From a checkpoint of a small mixture-of-experts model trained on Wikipedia: vocabulary 12407, 293M tokens.
Below are experts of layer 3 (counted from 0) of a mixture-of-experts language model. Rows are named router (the router's row for the expert), gate (a neuron's input weights, with its number), up (a neuron's input weights, with its number) and show model dimensions 0-255. Each number is 50 + 12 x the weight over its row's rms, rounded and kept within 0 to 99.
After each expert's rows: "gets" lists some tokens that make up at least twice as much of what it gets as of all text. This comes from a sample of Wikipedia text that the model never trained on. Tokens count by the router's weight.

# expert 57
router:42 41 59 55 57 48 36 61 48 37 30 46 58 58 67 50 64 51 51 41 44 76 52 58 53 40 45 41 40 24 59 63 68 45 51 42 47 49 53 25 54 51 72 47 50 55 31 50 54 32 58 60 56 59 53 48 48 51 37 52 29 70 42 61 47 47 63 24 43 47 63 38 34 67 40 47 69 70 43 68 37 47 26 45 54 50 45 53 54 54 34 40 47 57 42 34 57 47 41 62 38 35 65 61 49 70 39 52 67 47 53 53 52 63 67 35 51 35 39 47 85 70 47 59 51 35 40 34 63 64 42 53 66 45 27 67 58 63 53 25 49 70 46 37 35 48 58 57 52 66 30 45 46 59 43 39 45 37 53 58 47 44 34 42 33 54 51 43 33 50 39 33 60 32 64 52 70 57 45 66 43 48 45 41 49 62 51 62 53 66 51 53 69 58 45 40 44 43 65 14 42 64 42 54 76 62 47 60 55 62 39 47 32 48 53 50 41 42 53 73 64 32 41 51 61 38 52 83 63 54 49 60 48 29 36 56 49 50 49 43 35 76 60 61 45 51 34 41 54 59 24 65 47 56 60 22
gate0:30 56 40 61 38 78 49 58 43 49 60 46 66 43 24 51 54 61 49 43 63 42 61 70 47 37 53 44 44 50 49 28 49 67 56 46 86 45 55 53 46 53 49 37 49 64 66 61 36 60 41 61 42 43 60 48 49 76 33 40 64 35 70 76 46 56 24 64 75 45 38 47 40 40 70 46 50 24 46 47 57 35 52 26 54 51 61 45 46 34 65 50 43 41 44 55 50 41 36 49 45 59 46 37 58 33 58 46 66 63 59 40 54 47 32 49 59 61 33 51 61 62 56 50 51 70 66 48 59 50 61 35 72 53 50 61 39 46 70 30 70 45 45 52 50 44 47 46 56 37 60 59 57 40 54 48 29 59 47 25 40 48 43 39 79 62 50 49 43 45 23 38 26 49 43 60 44 23 31 29 45 60 35 39 52 47 41 51 32 43 73 48 50 32 66 49 47 25 36 36 56 51 52 65 53 46 50 39 29 59 45 70 68 36 69 45 61 46 55 77 53 70 41 40 37 44 41 43 46 58 61 35 42 49 32 64 52 58 38 48 53 36 37 42 42 47 43 62 49 48 43 53 64 36 56 38
up0:18 56 45 31 72 76 67 47 63 46 68 42 59 72 33 44 53 49 62 40 51 59 61 50 45 33 53 35 67 54 57 61 65 68 44 39 31 47 58 49 57 69 50 41 41 55 53 45 34 62 36 62 46 40 37 53 49 46 40 23 70 53 47 61 39 66 57 57 44 39 35 51 44 73 52 57 41 40 47 59 45 51 59 52 57 62 66 36 60 26 47 46 43 48 48 33 65 60 51 62 36 51 42 59 53 55 52 50 53 49 54 54 52 60 43 70 54 59 37 64 57 69 76 48 49 62 33 36 59 67 77 35 58 36 44 55 50 53 46 28 46 56 63 66 27 34 40 50 45 50 61 38 68 55 71 25 46 68 26 27 33 48 43 38 51 64 56 47 57 53 53 51 40 45 69 68 67 34 30 54 36 40 53 55 63 64 44 42 53 39 40 61 64 48 68 42 38 39 48 40 44 47 52 33 54 60 44 53 38 63 42 45 43 45 70 53 56 16 48 62 73 54 54 47 44 35 17 60 67 61 70 53 45 50 38 58 30 62 72 62 48 52 66 54 64 42 54 51 59 36 63 47 64 49 50 54
gets: " |", ",", ";", " that", " and", " which"

# expert 10
router:79 66 36 47 48 84 51 52 54 62 51 48 45 53 42 72 58 44 49 26 19 55 38 57 70 56 47 49 57 47 51 74 40 41 47 44 39 51 41 59 45 53 48 55 56 38 47 60 39 34 42 35 57 55 46 61 42 41 69 44 47 68 58 60 62 63 47 48 46 38 67 58 52 27 47 45 69 48 42 55 31 50 46 55 42 33 56 49 47 32 40 56 43 61 37 46 46 42 34 62 27 42 50 58 58 72 62 46 32 37 64 73 37 48 41 47 35 58 50 74 37 44 51 38 55 53 48 64 59 80 34 65 40 40 40 62 63 39 52 62 42 33 57 66 81 67 58 59 65 53 56 52 48 72 28 43 50 41 53 53 34 52 54 40 39 17 61 57 38 48 57 52 47 49 66 75 33 55 74 40 59 27 48 52 33 47 73 70 58 39 33 44 48 46 40 53 59 37 44 44 35 46 57 40 51 61 50 65 62 37 41 53 59 58 40 48 41 43 48 64 33 48 43 57 74 41 54 20 58 42 48 57 61 56 54 42 45 43 44 51 40 78 58 53 59 47 61 58 39 36 32 54 80 48 35 55
gate0:42 52 47 45 32 33 48 49 56 49 54 49 47 52 58 44 46 52 51 56 47 37 62 27 38 63 62 57 63 50 40 43 63 30 34 58 58 56 47 31 61 66 44 49 49 63 49 51 41 48 67 48 30 49 52 37 36 36 25 70 53 52 46 22 39 61 45 57 73 52 42 66 44 34 45 47 75 22 33 49 46 46 50 52 50 77 67 57 61 22 38 48 46 55 36 37 62 39 48 63 60 49 62 71 34 51 41 31 63 43 31 45 72 70 51 12 63 36 49 51 42 61 43 44 54 55 30 50 58 42 52 61 49 61 40 45 64 68 43 37 49 52 44 42 42 67 50 49 73 58 52 54 63 47 46 71 54 73 56 48 56 43 50 55 45 41 35 60 28 56 42 60 53 40 49 61 53 42 51 54 59 61 66 67 32 56 61 31 37 66 52 59 37 43 46 16 35 38 61 56 35 37 35 37 41 52 32 53 33 61 76 57 41 37 32 45 79 53 53 47 48 49 65 24 47 43 37 60 39 49 53 49 64 51 52 44 43 58 58 26 60 36 60 34 35 64 43 60 46 48 58 26 50 49 32 40
up0:53 73 42 36 33 75 71 54 48 50 63 44 48 49 54 53 65 36 46 42 40 46 69 74 43 49 63 51 26 46 84 57 43 49 46 56 47 47 39 47 59 51 53 53 35 41 54 78 76 45 29 44 62 27 65 55 78 67 46 37 75 45 54 51 31 54 49 30 58 48 53 62 28 55 57 50 52 55 52 33 37 44 50 53 42 36 45 39 46 48 55 54 56 40 54 41 49 53 55 59 62 62 67 46 43 38 46 58 67 47 63 52 57 34 49 59 52 57 40 50 42 24 68 56 65 54 58 63 65 55 82 48 47 73 45 71 36 42 47 32 67 33 65 64 50 62 38 31 37 20 64 26 77 38 33 40 40 48 32 43 44 74 61 52 40 70 54 41 46 55 45 59 42 71 64 47 53 30 55 44 68 65 53 42 36 35 48 48 57 37 48 43 55 35 30 48 58 50 43 49 44 62 73 53 52 60 37 36 53 47 47 53 68 49 51 64 64 48 34 56 55 44 45 51 58 41 45 37 45 50 61 36 43 49 46 44 57 70 51 62 53 35 28 48 40 22 51 46 55 54 58 54 71 36 45 51
gets: " (", ",", " as", " for", " and", " of"

# expert 31
router:33 50 39 59 48 60 60 52 69 72 65 49 23 36 57 58 57 49 49 67 65 45 55 78 41 54 39 43 40 59 54 50 48 41 44 43 62 69 45 52 66 62 49 43 46 44 48 54 52 65 65 48 71 56 52 41 42 36 80 64 51 70 42 69 61 47 52 48 44 45 44 48 50 47 31 53 70 45 42 62 37 37 55 55 46 51 40 49 67 54 37 59 47 64 39 42 28 46 53 69 48 39 62 59 54 58 46 48 58 37 59 45 69 42 60 58 56 39 44 58 55 82 50 49 34 64 62 48 33 63 62 65 29 72 36 23 65 72 42 35 47 61 63 43 47 45 53 60 60 47 43 51 46 35 50 65 63 75 59 40 50 47 45 50 58 46 34 59 37 56 70 50 50 55 42 72 64 57 65 39 42 70 38 58 44 73 51 69 58 50 32 48 42 35 42 63 46 33 45 41 48 49 74 49 37 56 25 54 47 48 60 51 60 41 27 37 49 67 52 53 63 41 54 38 47 50 64 72 47 72 55 53 65 37 17 34 45 28 28 52 47 34 41 54 45 63 39 45 53 75 85 55 60 45 43 55
gate0:48 39 37 55 46 56 50 51 59 57 10 54 62 58 43 52 62 33 58 43 53 64 53 40 60 48 48 39 49 70 53 35 72 56 32 49 35 62 50 21 56 63 29 53 35 67 34 35 41 51 48 67 39 38 45 60 49 30 90 43 36 73 64 59 39 45 55 39 42 51 31 47 42 50 61 55 35 38 29 60 71 36 62 73 58 59 59 35 62 41 51 68 41 59 66 36 50 72 52 53 55 42 63 57 41 51 50 51 45 68 39 53 42 42 55 58 48 43 36 25 46 62 65 62 60 64 61 28 24 65 46 51 54 30 62 40 72 40 49 63 25 47 42 27 30 27 53 40 56 65 60 53 53 51 30 34 38 63 76 64 45 43 39 44 53 51 54 59 42 53 72 50 61 33 19 64 44 49 46 43 40 56 41 57 68 72 46 39 52 35 66 52 36 50 64 55 47 55 53 48 49 52 27 40 55 61 35 59 59 63 48 48 56 38 59 52 50 52 42 37 67 51 53 53 55 61 69 55 34 65 55 50 51 52 46 41 47 52 63 65 37 47 45 52 52 64 49 70 42 48 63 42 62 54 48 68
up0:50 49 29 40 61 47 63 41 65 58 50 44 57 50 42 42 70 36 56 37 53 58 52 42 55 55 56 57 56 62 64 33 85 39 33 45 34 56 50 18 58 77 50 57 53 68 49 34 30 51 77 59 38 42 52 55 46 21 78 36 61 74 46 46 58 47 53 29 49 43 17 39 30 70 60 48 46 43 34 56 46 58 47 69 41 68 55 26 51 45 37 63 52 37 57 42 42 60 57 58 33 41 36 66 53 61 48 53 50 51 46 44 66 43 59 47 29 46 28 31 61 50 56 57 55 61 63 34 45 55 50 58 46 57 47 55 79 47 49 61 25 55 65 41 44 13 68 45 48 49 34 49 53 42 46 48 36 51 74 64 25 28 37 48 36 46 60 52 44 47 73 56 66 45 38 43 69 67 48 49 59 70 30 33 52 66 63 45 51 44 60 66 53 49 55 41 51 56 59 55 56 56 32 36 51 60 36 54 38 50 32 52 52 44 40 46 38 58 47 44 59 50 35 52 62 56 58 53 51 76 62 42 48 59 54 40 56 42 50 64 55 33 39 54 41 54 64 57 35 44 53 54 62 32 37 54
gets: ",", " and", " of", "\"", ")", ";"

# expert 47
router:69 32 48 37 77 45 47 48 60 51 68 52 53 54 52 27 36 53 48 58 19 59 32 50 50 58 50 76 59 56 67 38 55 30 59 30 40 44 28 56 54 32 60 56 52 57 48 56 62 49 56 59 56 68 34 75 58 36 46 31 37 56 47 36 53 65 57 45 48 52 48 44 62 59 39 59 54 32 65 43 60 55 44 47 52 61 40 66 32 63 39 63 57 76 32 40 61 45 43 58 53 64 51 45 39 50 56 60 43 37 49 59 45 39 45 74 48 45 76 32 46 52 47 35 32 71 57 60 69 34 42 52 66 46 31 42 49 46 56 65 58 60 49 44 54 43 36 54 69 43 72 38 47 39 40 35 59 38 48 53 45 59 34 46 43 42 55 39 53 45 72 49 48 37 62 73 43 76 40 47 45 57 34 60 64 48 63 55 58 46 56 58 53 44 54 57 55 50 49 45 44 41 45 54 52 33 46 51 56 41 53 48 60 52 50 69 74 62 63 72 62 38 84 74 49 59 42 52 57 30 55 61 58 59 44 64 39 23 43 34 42 81 75 72 51 72 56 55 36 68 56 39 28 64 54 48
gate0:61 54 38 59 45 59 49 41 48 46 58 65 47 40 66 49 54 58 74 58 36 60 50 61 70 47 54 58 62 40 49 53 28 78 49 65 77 36 65 43 50 60 40 53 50 47 47 34 53 53 54 51 33 53 57 42 43 39 61 45 49 53 50 71 35 30 46 36 43 75 63 30 48 53 59 54 56 53 60 50 55 66 78 57 43 46 62 58 53 37 67 59 48 60 58 46 60 62 49 57 40 59 38 33 61 50 40 52 16 37 43 76 42 37 57 80 27 64 58 51 41 79 34 53 47 46 50 66 52 56 45 54 53 37 68 35 44 51 25 55 47 32 50 55 47 51 24 67 26 91 47 48 40 54 50 46 42 54 40 56 64 68 29 60 17 63 66 37 53 51 28 52 55 43 45 49 31 51 66 48 67 49 59 58 46 61 50 56 62 56 50 52 43 49 47 56 17 58 50 54 45 37 57 57 51 60 39 40 65 51 60 48 25 58 49 42 53 52 52 37 56 49 52 36 46 68 51 61 31 33 27 39 62 77 53 54 43 48 55 60 51 35 47 20 48 55 43 61 39 47 49 34 39 62 49 54
up0:62 48 18 52 49 67 56 43 50 58 61 73 51 46 46 56 56 45 50 60 37 63 49 46 46 66 38 42 57 39 48 56 30 65 28 37 56 51 75 42 64 54 45 54 52 53 44 28 56 46 64 24 49 49 43 64 71 25 57 47 49 52 38 54 67 35 29 50 45 46 60 38 44 72 44 61 47 56 68 46 38 79 57 37 47 49 70 55 35 60 62 69 42 62 49 56 70 44 53 47 56 45 67 39 61 55 52 51 17 65 44 56 45 40 60 60 44 51 57 70 52 54 52 50 30 50 37 78 49 40 44 55 46 50 53 44 49 43 30 64 49 38 64 36 39 45 22 63 46 63 34 30 43 48 46 43 59 62 49 58 41 84 24 54 41 54 43 52 61 56 35 36 58 49 57 37 36 60 64 51 52 66 52 56 57 48 54 62 86 54 37 72 49 46 32 53 38 69 46 58 57 38 58 57 42 24 56 33 66 39 49 59 34 56 40 33 47 52 47 45 49 65 52 42 35 59 46 73 35 24 51 70 61 52 57 53 43 33 52 62 32 54 54 49 48 42 40 66 33 62 44 36 33 66 60 41
gets: "\n", " |\n", "|", "5", "0", "2"

# expert 17
router:59 69 53 67 53 30 52 38 76 57 45 68 34 34 63 51 30 45 42 76 56 29 19 52 43 53 55 40 38 43 48 42 37 27 44 45 31 53 49 53 54 51 60 36 37 42 58 59 55 39 62 40 37 30 39 73 66 43 62 55 61 57 51 39 54 57 44 38 16 60 57 62 41 58 45 42 43 57 55 38 32 66 49 52 53 47 55 44 36 43 38 60 48 53 54 63 39 49 55 37 65 37 62 18 41 65 52 42 41 56 31 75 47 57 53 81 63 46 51 49 49 57 49 59 58 49 45 58 42 64 52 58 51 69 32 54 54 65 25 60 49 44 46 58 47 65 64 40 56 33 46 52 44 48 38 60 44 47 61 81 36 42 57 46 50 43 35 52 59 39 56 64 57 40 53 40 51 51 60 38 26 38 32 57 55 48 63 37 30 40 66 62 49 67 46 23 53 45 42 72 38 42 52 45 55 44 31 51 57 52 43 48 60 57 63 69 35 49 58 47 43 63 80 72 59 58 34 67 69 61 45 43 66 47 55 34 52 43 41 55 36 87 60 35 46 50 33 43 42 41 41 43 61 56 37 45
gate0:34 52 65 47 72 43 41 65 61 34 38 58 44 52 65 46 39 48 71 42 34 35 41 24 38 67 48 58 59 51 43 49 57 27 70 39 34 55 63 54 56 42 48 33 46 59 81 39 56 43 60 46 38 48 40 51 31 47 59 51 66 30 57 65 66 48 24 50 41 36 27 65 60 47 41 43 53 49 42 34 61 56 49 37 45 62 53 60 42 56 51 52 53 44 70 46 71 49 48 37 52 59 50 46 43 54 40 53 36 83 52 66 55 42 49 58 55 55 64 62 32 78 60 47 41 56 68 55 73 51 26 48 54 44 44 46 66 35 43 47 49 34 66 64 55 75 38 50 61 59 74 54 41 76 39 60 36 52 50 28 60 56 59 44 66 47 54 68 53 60 55 64 39 52 34 73 31 61 43 50 65 56 41 50 31 47 67 38 59 53 64 37 58 31 57 55 27 40 45 70 48 40 57 24 55 53 59 48 34 67 52 48 44 47 51 49 58 44 55 48 59 70 67 59 63 31 42 44 50 59 46 66 55 48 70 39 62 71 33 55 31 57 53 64 35 28 33 47 39 63 41 31 41 47 45 51
up0:45 50 61 43 63 34 48 59 58 46 41 40 55 53 29 43 42 31 63 63 39 38 53 11 46 43 55 70 58 37 44 58 50 38 69 46 49 56 65 55 33 52 41 27 51 64 90 37 63 61 48 40 52 63 54 56 50 41 55 26 52 38 61 61 40 36 23 52 37 44 46 54 51 60 55 58 56 39 58 50 52 54 47 39 72 47 68 43 51 44 54 51 42 41 75 40 49 52 49 42 34 61 46 45 52 54 34 27 44 68 51 38 60 33 38 66 61 60 58 64 44 60 58 54 48 45 52 40 52 55 33 52 67 25 67 39 54 48 58 57 47 47 88 69 66 58 31 60 74 64 80 60 52 34 48 61 46 37 60 45 54 43 59 33 55 55 50 70 45 38 50 51 47 54 45 66 39 62 46 46 53 43 53 47 22 55 55 48 67 54 54 69 51 40 76 65 41 42 55 77 46 28 56 47 55 38 38 59 34 58 40 48 63 63 59 52 31 30 44 58 53 60 56 51 67 37 25 50 51 75 48 54 59 48 53 50 48 61 48 64 40 65 63 63 41 33 43 44 33 55 40 54 25 56 62 67
gets: " ", "'s", " it", " one", " his", " he"

# expert 46
router:46 54 56 45 71 78 65 51 57 41 43 61 45 45 26 63 61 46 48 24 47 40 35 33 31 40 47 55 42 60 45 41 44 38 68 56 56 33 60 52 41 61 35 58 43 64 46 43 35 64 37 63 42 55 71 61 48 64 50 45 43 29 62 33 49 67 42 48 43 40 25 36 56 56 55 44 48 43 50 70 52 37 34 54 73 41 40 37 63 54 47 61 42 35 54 59 43 43 51 66 58 50 49 37 52 64 52 40 47 47 52 45 51 60 64 41 55 44 44 36 56 32 64 47 71 56 47 44 58 65 44 23 43 55 47 63 76 52 50 54 56 49 68 52 43 34 55 45 34 28 37 59 41 48 68 35 48 64 33 43 50 71 44 64 56 75 71 55 47 62 59 35 44 71 32 65 52 65 33 41 53 66 58 45 65 46 43 41 10 46 36 43 67 40 68 51 62 69 50 44 44 57 77 47 80 63 61 46 44 29 44 62 32 34 54 51 54 48 40 49 45 42 25 48 41 31 47 47 31 47 59 51 66 40 62 39 29 44 31 32 59 41 45 49 42 65 40 53 58 69 65 44 59 55 59 36
gate0:39 74 49 41 41 31 51 55 52 45 43 59 41 50 58 49 70 76 55 67 38 45 60 78 49 55 61 51 49 56 44 69 62 39 37 63 46 54 58 46 62 49 59 40 31 75 40 44 50 41 68 46 30 64 65 71 59 50 63 42 63 59 48 69 51 53 48 51 50 76 37 50 48 53 57 54 40 36 55 41 54 38 52 45 56 53 32 53 64 53 63 69 53 76 62 32 78 40 56 36 56 42 48 40 51 39 58 70 41 43 41 61 43 48 38 46 45 50 55 41 53 75 27 58 50 53 34 54 52 61 39 58 32 59 59 46 45 26 56 37 47 48 46 70 25 55 47 61 64 48 66 56 37 52 44 66 58 59 74 57 84 59 47 49 69 23 56 44 44 47 43 74 70 32 53 46 43 49 42 48 76 56 61 80 68 39 39 54 57 59 34 48 67 63 48 50 55 51 32 56 57 50 49 43 43 65 51 49 61 24 79 42 50 48 43 54 64 63 55 64 27 55 77 33 31 50 46 43 37 39 33 48 39 65 59 30 53 63 42 53 46 39 52 54 42 48 61 55 56 62 39 59 54 64 43 49
up0:51 40 32 46 41 45 69 51 61 37 41 39 41 65 35 21 62 44 68 39 44 50 58 56 60 59 44 31 43 49 52 70 55 73 46 44 62 51 53 58 39 46 47 79 65 51 40 35 34 49 34 64 61 54 62 52 38 65 46 37 77 51 38 61 59 58 55 56 30 61 51 67 60 53 54 45 36 47 32 29 48 61 39 45 57 67 64 38 80 31 58 23 51 48 51 60 43 77 51 65 54 33 38 61 47 49 45 32 31 63 46 58 58 58 37 70 59 55 39 47 62 52 53 68 58 65 59 49 57 62 49 38 38 39 58 52 51 60 51 42 47 52 60 55 29 46 34 47 44 44 43 49 54 45 49 44 69 59 10 44 62 35 36 43 73 76 50 37 61 46 54 45 60 56 51 40 49 43 36 46 67 53 56 69 63 54 55 65 60 65 31 51 64 44 25 35 26 41 49 58 38 37 66 30 44 41 50 45 28 30 61 35 35 35 57 69 40 34 56 69 50 65 37 47 41 55 23 57 38 44 55 48 57 52 44 49 27 43 44 58 45 53 63 51 49 44 62 48 64 53 57 57 44 43 48 26
gets: " ", " p", " c", "ed", "ated", "or"

# expert 24
router:58 44 41 57 62 62 41 54 58 55 49 45 51 40 48 43 42 52 73 46 32 63 54 68 42 63 43 44 44 54 64 69 60 67 62 39 46 32 55 39 47 58 50 80 52 49 59 51 39 45 53 45 65 59 59 59 49 64 55 68 45 48 52 49 40 44 78 48 34 46 45 40 54 46 50 53 72 49 54 58 61 34 70 39 70 58 71 74 41 57 60 50 61 48 45 60 53 49 41 46 77 51 66 65 48 49 43 34 47 61 56 58 62 17 39 54 34 56 35 48 27 39 47 58 54 47 56 58 65 72 63 49 56 45 61 41 42 59 36 25 61 59 53 34 16 38 35 63 45 54 40 32 39 58 70 55 75 40 35 55 51 54 41 51 36 45 58 56 62 44 57 53 51 53 22 24 54 60 45 46 74 20 39 55 58 41 58 46 39 57 64 78 64 66 40 42 59 68 51 30 35 59 41 73 60 56 44 57 48 56 48 46 50 46 60 56 78 54 57 31 70 28 64 67 54 54 53 59 49 44 63 72 48 28 48 42 32 54 31 61 49 30 43 52 54 54 53 55 43 53 47 29 39 33 45 55
gate0:45 39 61 43 42 49 52 50 53 37 71 50 45 33 58 45 43 20 46 29 60 32 59 57 43 31 22 46 40 64 47 54 62 31 49 75 54 36 57 45 38 38 59 40 64 45 36 84 84 64 57 40 50 38 30 46 65 51 49 66 55 29 42 52 30 62 33 58 36 46 37 52 45 51 34 72 48 58 56 36 57 68 60 35 49 58 47 57 73 47 29 09 70 44 54 49 64 44 48 43 52 39 43 49 60 50 52 47 49 33 54 67 42 52 60 59 44 66 40 41 32 58 28 44 41 59 52 49 64 47 49 47 36 68 57 62 50 69 55 49 32 42 68 45 37 53 50 69 63 60 50 49 42 51 56 57 43 42 49 48 68 47 68 57 43 53 57 43 50 46 47 46 46 53 60 43 54 57 59 39 54 42 46 51 33 34 65 55 65 75 13 48 50 26 71 18 50 42 26 66 48 43 59 65 59 59 43 49 43 53 53 31 47 49 45 61 47 40 59 75 54 61 65 54 63 47 50 64 54 40 50 53 27 41 44 48 55 71 47 67 57 58 44 51 43 32 48 31 49 48 54 49 40 48 45 40
up0:64 38 28 48 69 75 44 69 33 39 68 75 50 63 45 43 41 35 44 65 68 64 39 51 57 47 33 37 51 53 56 68 67 25 20 59 34 60 41 38 52 49 63 20 56 49 50 45 42 61 34 44 54 32 49 51 52 52 54 58 47 55 53 38 62 53 53 42 26 52 71 53 36 57 54 36 62 28 60 48 50 42 47 48 50 35 52 55 54 48 63 37 28 52 53 44 55 36 56 57 55 60 79 36 57 26 53 33 48 60 60 50 53 27 48 72 51 72 45 69 45 60 33 52 39 56 57 49 41 78 62 54 56 49 53 45 38 30 42 38 52 53 71 34 43 25 68 37 45 42 51 35 44 59 45 59 51 45 55 59 66 47 69 61 53 25 44 45 44 35 68 45 52 50 62 35 38 55 49 31 46 59 42 76 48 47 44 60 81 27 62 54 37 52 71 51 55 68 31 40 37 40 46 51 54 62 47 48 56 36 39 48 35 45 46 47 69 56 59 42 20 45 56 45 40 61 49 54 63 42 48 47 43 53 41 54 51 61 57 72 28 63 48 50 50 42 57 41 31 41 46 41 25 59 55 57
gets: "s", "S", "es", "ers", " L", " N"

# expert 51
router:37 32 58 66 52 45 37 49 62 49 47 46 70 47 47 41 50 45 33 48 51 48 62 50 62 66 42 63 47 47 51 39 45 46 44 30 42 64 52 45 62 37 63 61 71 36 50 47 67 39 51 38 67 53 47 48 40 41 49 46 45 38 38 46 26 35 77 63 49 48 31 35 48 42 44 37 79 59 64 48 43 69 52 62 38 35 78 65 60 73 50 34 70 67 67 60 49 49 55 36 44 53 58 73 53 68 53 37 63 62 51 34 44 52 46 72 42 52 48 55 55 33 54 49 49 54 67 61 43 63 57 69 57 46 78 61 45 76 47 47 45 53 58 61 58 73 41 58 43 65 41 47 60 62 50 47 49 55 51 55 22 40 46 42 33 57 55 58 50 51 53 36 62 52 34 45 66 48 45 55 48 30 35 21 51 36 73 60 49 60 30 25 51 47 57 74 53 81 76 39 45 48 64 59 49 29 42 46 56 65 49 49 65 57 58 48 64 39 60 38 67 38 39 53 51 55 79 67 50 45 56 37 37 43 52 48 55 38 53 53 46 36 31 40 58 67 33 40 53 71 56 29 36 43 67 41
gate0:58 58 48 43 47 59 70 35 54 43 41 55 29 52 53 43 59 61 56 67 63 46 56 55 70 27 30 50 40 44 35 60 50 42 59 77 58 36 67 70 38 33 40 45 44 44 42 46 50 53 71 52 71 43 68 38 80 38 51 44 64 54 58 56 42 39 58 59 64 53 52 38 51 61 63 36 29 45 44 38 61 67 35 60 38 43 54 44 40 55 65 48 57 51 31 38 39 63 58 63 50 43 31 25 41 45 41 59 32 35 70 46 49 31 63 55 67 70 35 45 48 46 42 37 60 61 51 52 62 54 80 22 41 33 40 39 53 54 79 46 41 25 59 56 49 50 81 59 34 43 35 39 52 31 44 39 64 47 72 62 67 60 45 41 42 59 44 46 44 68 59 38 71 59 58 52 44 38 40 36 59 72 70 49 47 41 73 53 48 70 42 48 43 46 46 47 56 46 44 62 58 40 55 38 47 52 51 50 81 59 52 41 49 55 61 36 26 60 67 34 34 46 47 65 59 54 59 34 52 57 47 47 59 44 49 47 66 30 59 53 52 46 58 56 40 71 64 41 66 54 62 33 47 40 64 45
up0:39 48 47 21 60 66 76 57 47 65 37 54 34 47 74 46 38 46 42 66 54 57 49 40 47 54 41 60 49 46 47 68 55 41 33 70 60 64 36 64 32 41 71 69 57 40 60 81 39 38 42 36 47 25 36 40 61 34 32 50 46 60 45 56 28 51 47 64 63 34 60 64 41 68 46 45 55 64 30 50 44 56 51 46 48 49 41 63 47 62 54 49 48 54 39 31 40 55 45 66 49 44 35 39 47 55 34 49 66 68 49 52 52 61 44 66 70 34 56 28 51 49 47 47 37 44 40 52 30 63 60 54 54 55 45 55 71 69 53 46 52 56 42 55 52 56 55 58 49 50 27 52 56 49 56 43 40 23 53 25 54 62 49 54 36 60 52 37 44 35 58 56 60 63 47 38 55 50 35 36 57 65 81 54 31 60 74 34 49 60 29 54 64 39 57 52 58 38 57 56 52 56 38 73 63 48 51 59 50 43 51 52 46 42 49 48 37 58 44 46 72 69 55 39 75 49 51 42 27 42 46 57 60 52 51 42 19 75 32 51 38 60 57 88 61 59 26 38 56 57 39 33 57 38 56 48
gets: ")", "o", "a", "as", "ers", "s"

# expert 58
router:27 42 54 75 36 54 44 55 49 33 47 54 67 53 52 33 56 70 32 36 45 51 72 50 56 53 44 51 69 51 39 51 59 64 40 59 62 39 73 50 29 39 58 53 59 46 68 43 49 62 52 45 66 47 76 60 56 73 64 59 59 56 43 59 34 59 48 57 36 44 58 52 41 55 49 26 70 66 71 50 39 61 53 34 52 54 61 44 52 39 50 54 65 32 53 66 50 58 58 38 41 53 42 51 55 59 40 29 69 69 42 15 49 41 44 49 52 43 54 39 53 35 39 25 55 49 53 46 64 30 51 47 47 62 68 70 49 77 43 46 43 67 50 48 38 52 55 28 41 53 30 68 63 53 51 42 55 61 38 44 31 44 22 55 48 50 50 66 52 58 26 29 37 55 28 35 70 37 43 42 54 37 49 44 49 22 55 38 27 46 53 29 40 59 47 66 41 81 69 29 64 46 53 43 58 46 36 43 67 59 59 41 58 62 46 41 50 53 61 60 50 58 31 32 48 53 54 51 55 39 34 63 64 60 54 72 50 41 41 37 63 37 26 48 46 57 42 49 64 52 44 39 56 42 54 38
gate0:44 32 52 69 51 26 33 57 57 52 46 60 75 42 61 38 48 70 63 58 58 55 53 40 37 58 68 38 32 10 40 46 47 46 53 39 43 71 52 46 48 41 58 57 65 67 36 29 64 50 74 45 50 46 48 60 38 50 62 54 49 71 59 48 40 42 43 47 32 50 28 49 23 72 65 50 66 48 42 39 34 53 17 53 39 27 34 57 34 60 45 40 46 62 53 63 57 32 58 62 47 44 55 42 71 47 47 56 45 56 54 39 50 41 50 63 75 61 57 32 61 68 42 60 64 36 47 43 49 52 42 63 42 53 59 28 63 56 47 48 64 44 57 54 50 61 70 49 40 59 49 45 64 59 56 30 43 62 72 75 45 58 71 59 34 44 43 53 60 57 37 72 22 36 43 31 39 38 62 45 47 47 77 60 58 35 37 62 49 55 61 71 41 52 63 62 44 51 43 36 40 54 79 66 45 67 49 58 21 63 53 45 37 55 57 40 33 58 52 60 45 52 40 54 45 44 46 55 48 56 58 37 55 55 43 41 53 47 50 51 54 62 54 47 61 30 24 55 66 49 47 56 45 66 37 52
up0:36 26 53 63 44 37 47 69 38 62 37 27 57 36 41 30 37 65 51 55 56 38 57 38 55 73 67 33 51 25 40 39 61 65 64 54 21 54 37 32 50 48 70 53 62 45 45 62 74 47 72 48 60 54 56 52 55 60 48 57 36 61 45 40 35 44 40 41 54 38 44 37 44 56 69 45 64 76 43 43 39 48 18 47 54 54 37 47 42 56 37 36 56 59 56 57 64 52 64 37 31 49 42 48 47 62 47 29 53 59 41 42 59 33 65 58 70 27 55 35 51 50 55 63 63 63 36 46 54 49 63 53 56 63 51 49 59 63 40 73 56 57 50 62 52 49 70 30 44 60 46 54 56 53 58 36 48 41 56 65 37 57 46 71 41 31 53 61 69 52 32 47 42 34 37 52 58 48 40 34 40 35 73 55 60 40 40 37 39 63 38 72 62 65 67 52 39 57 54 39 44 72 62 55 50 57 32 46 31 67 45 53 51 66 49 63 48 49 64 43 73 77 25 42 47 49 50 53 55 54 54 61 67 46 24 73 41 51 40 36 48 67 62 42 49 59 33 49 55 68 42 52 47 58 45 24
gets: "4", "5", "6", "8", "7", "3"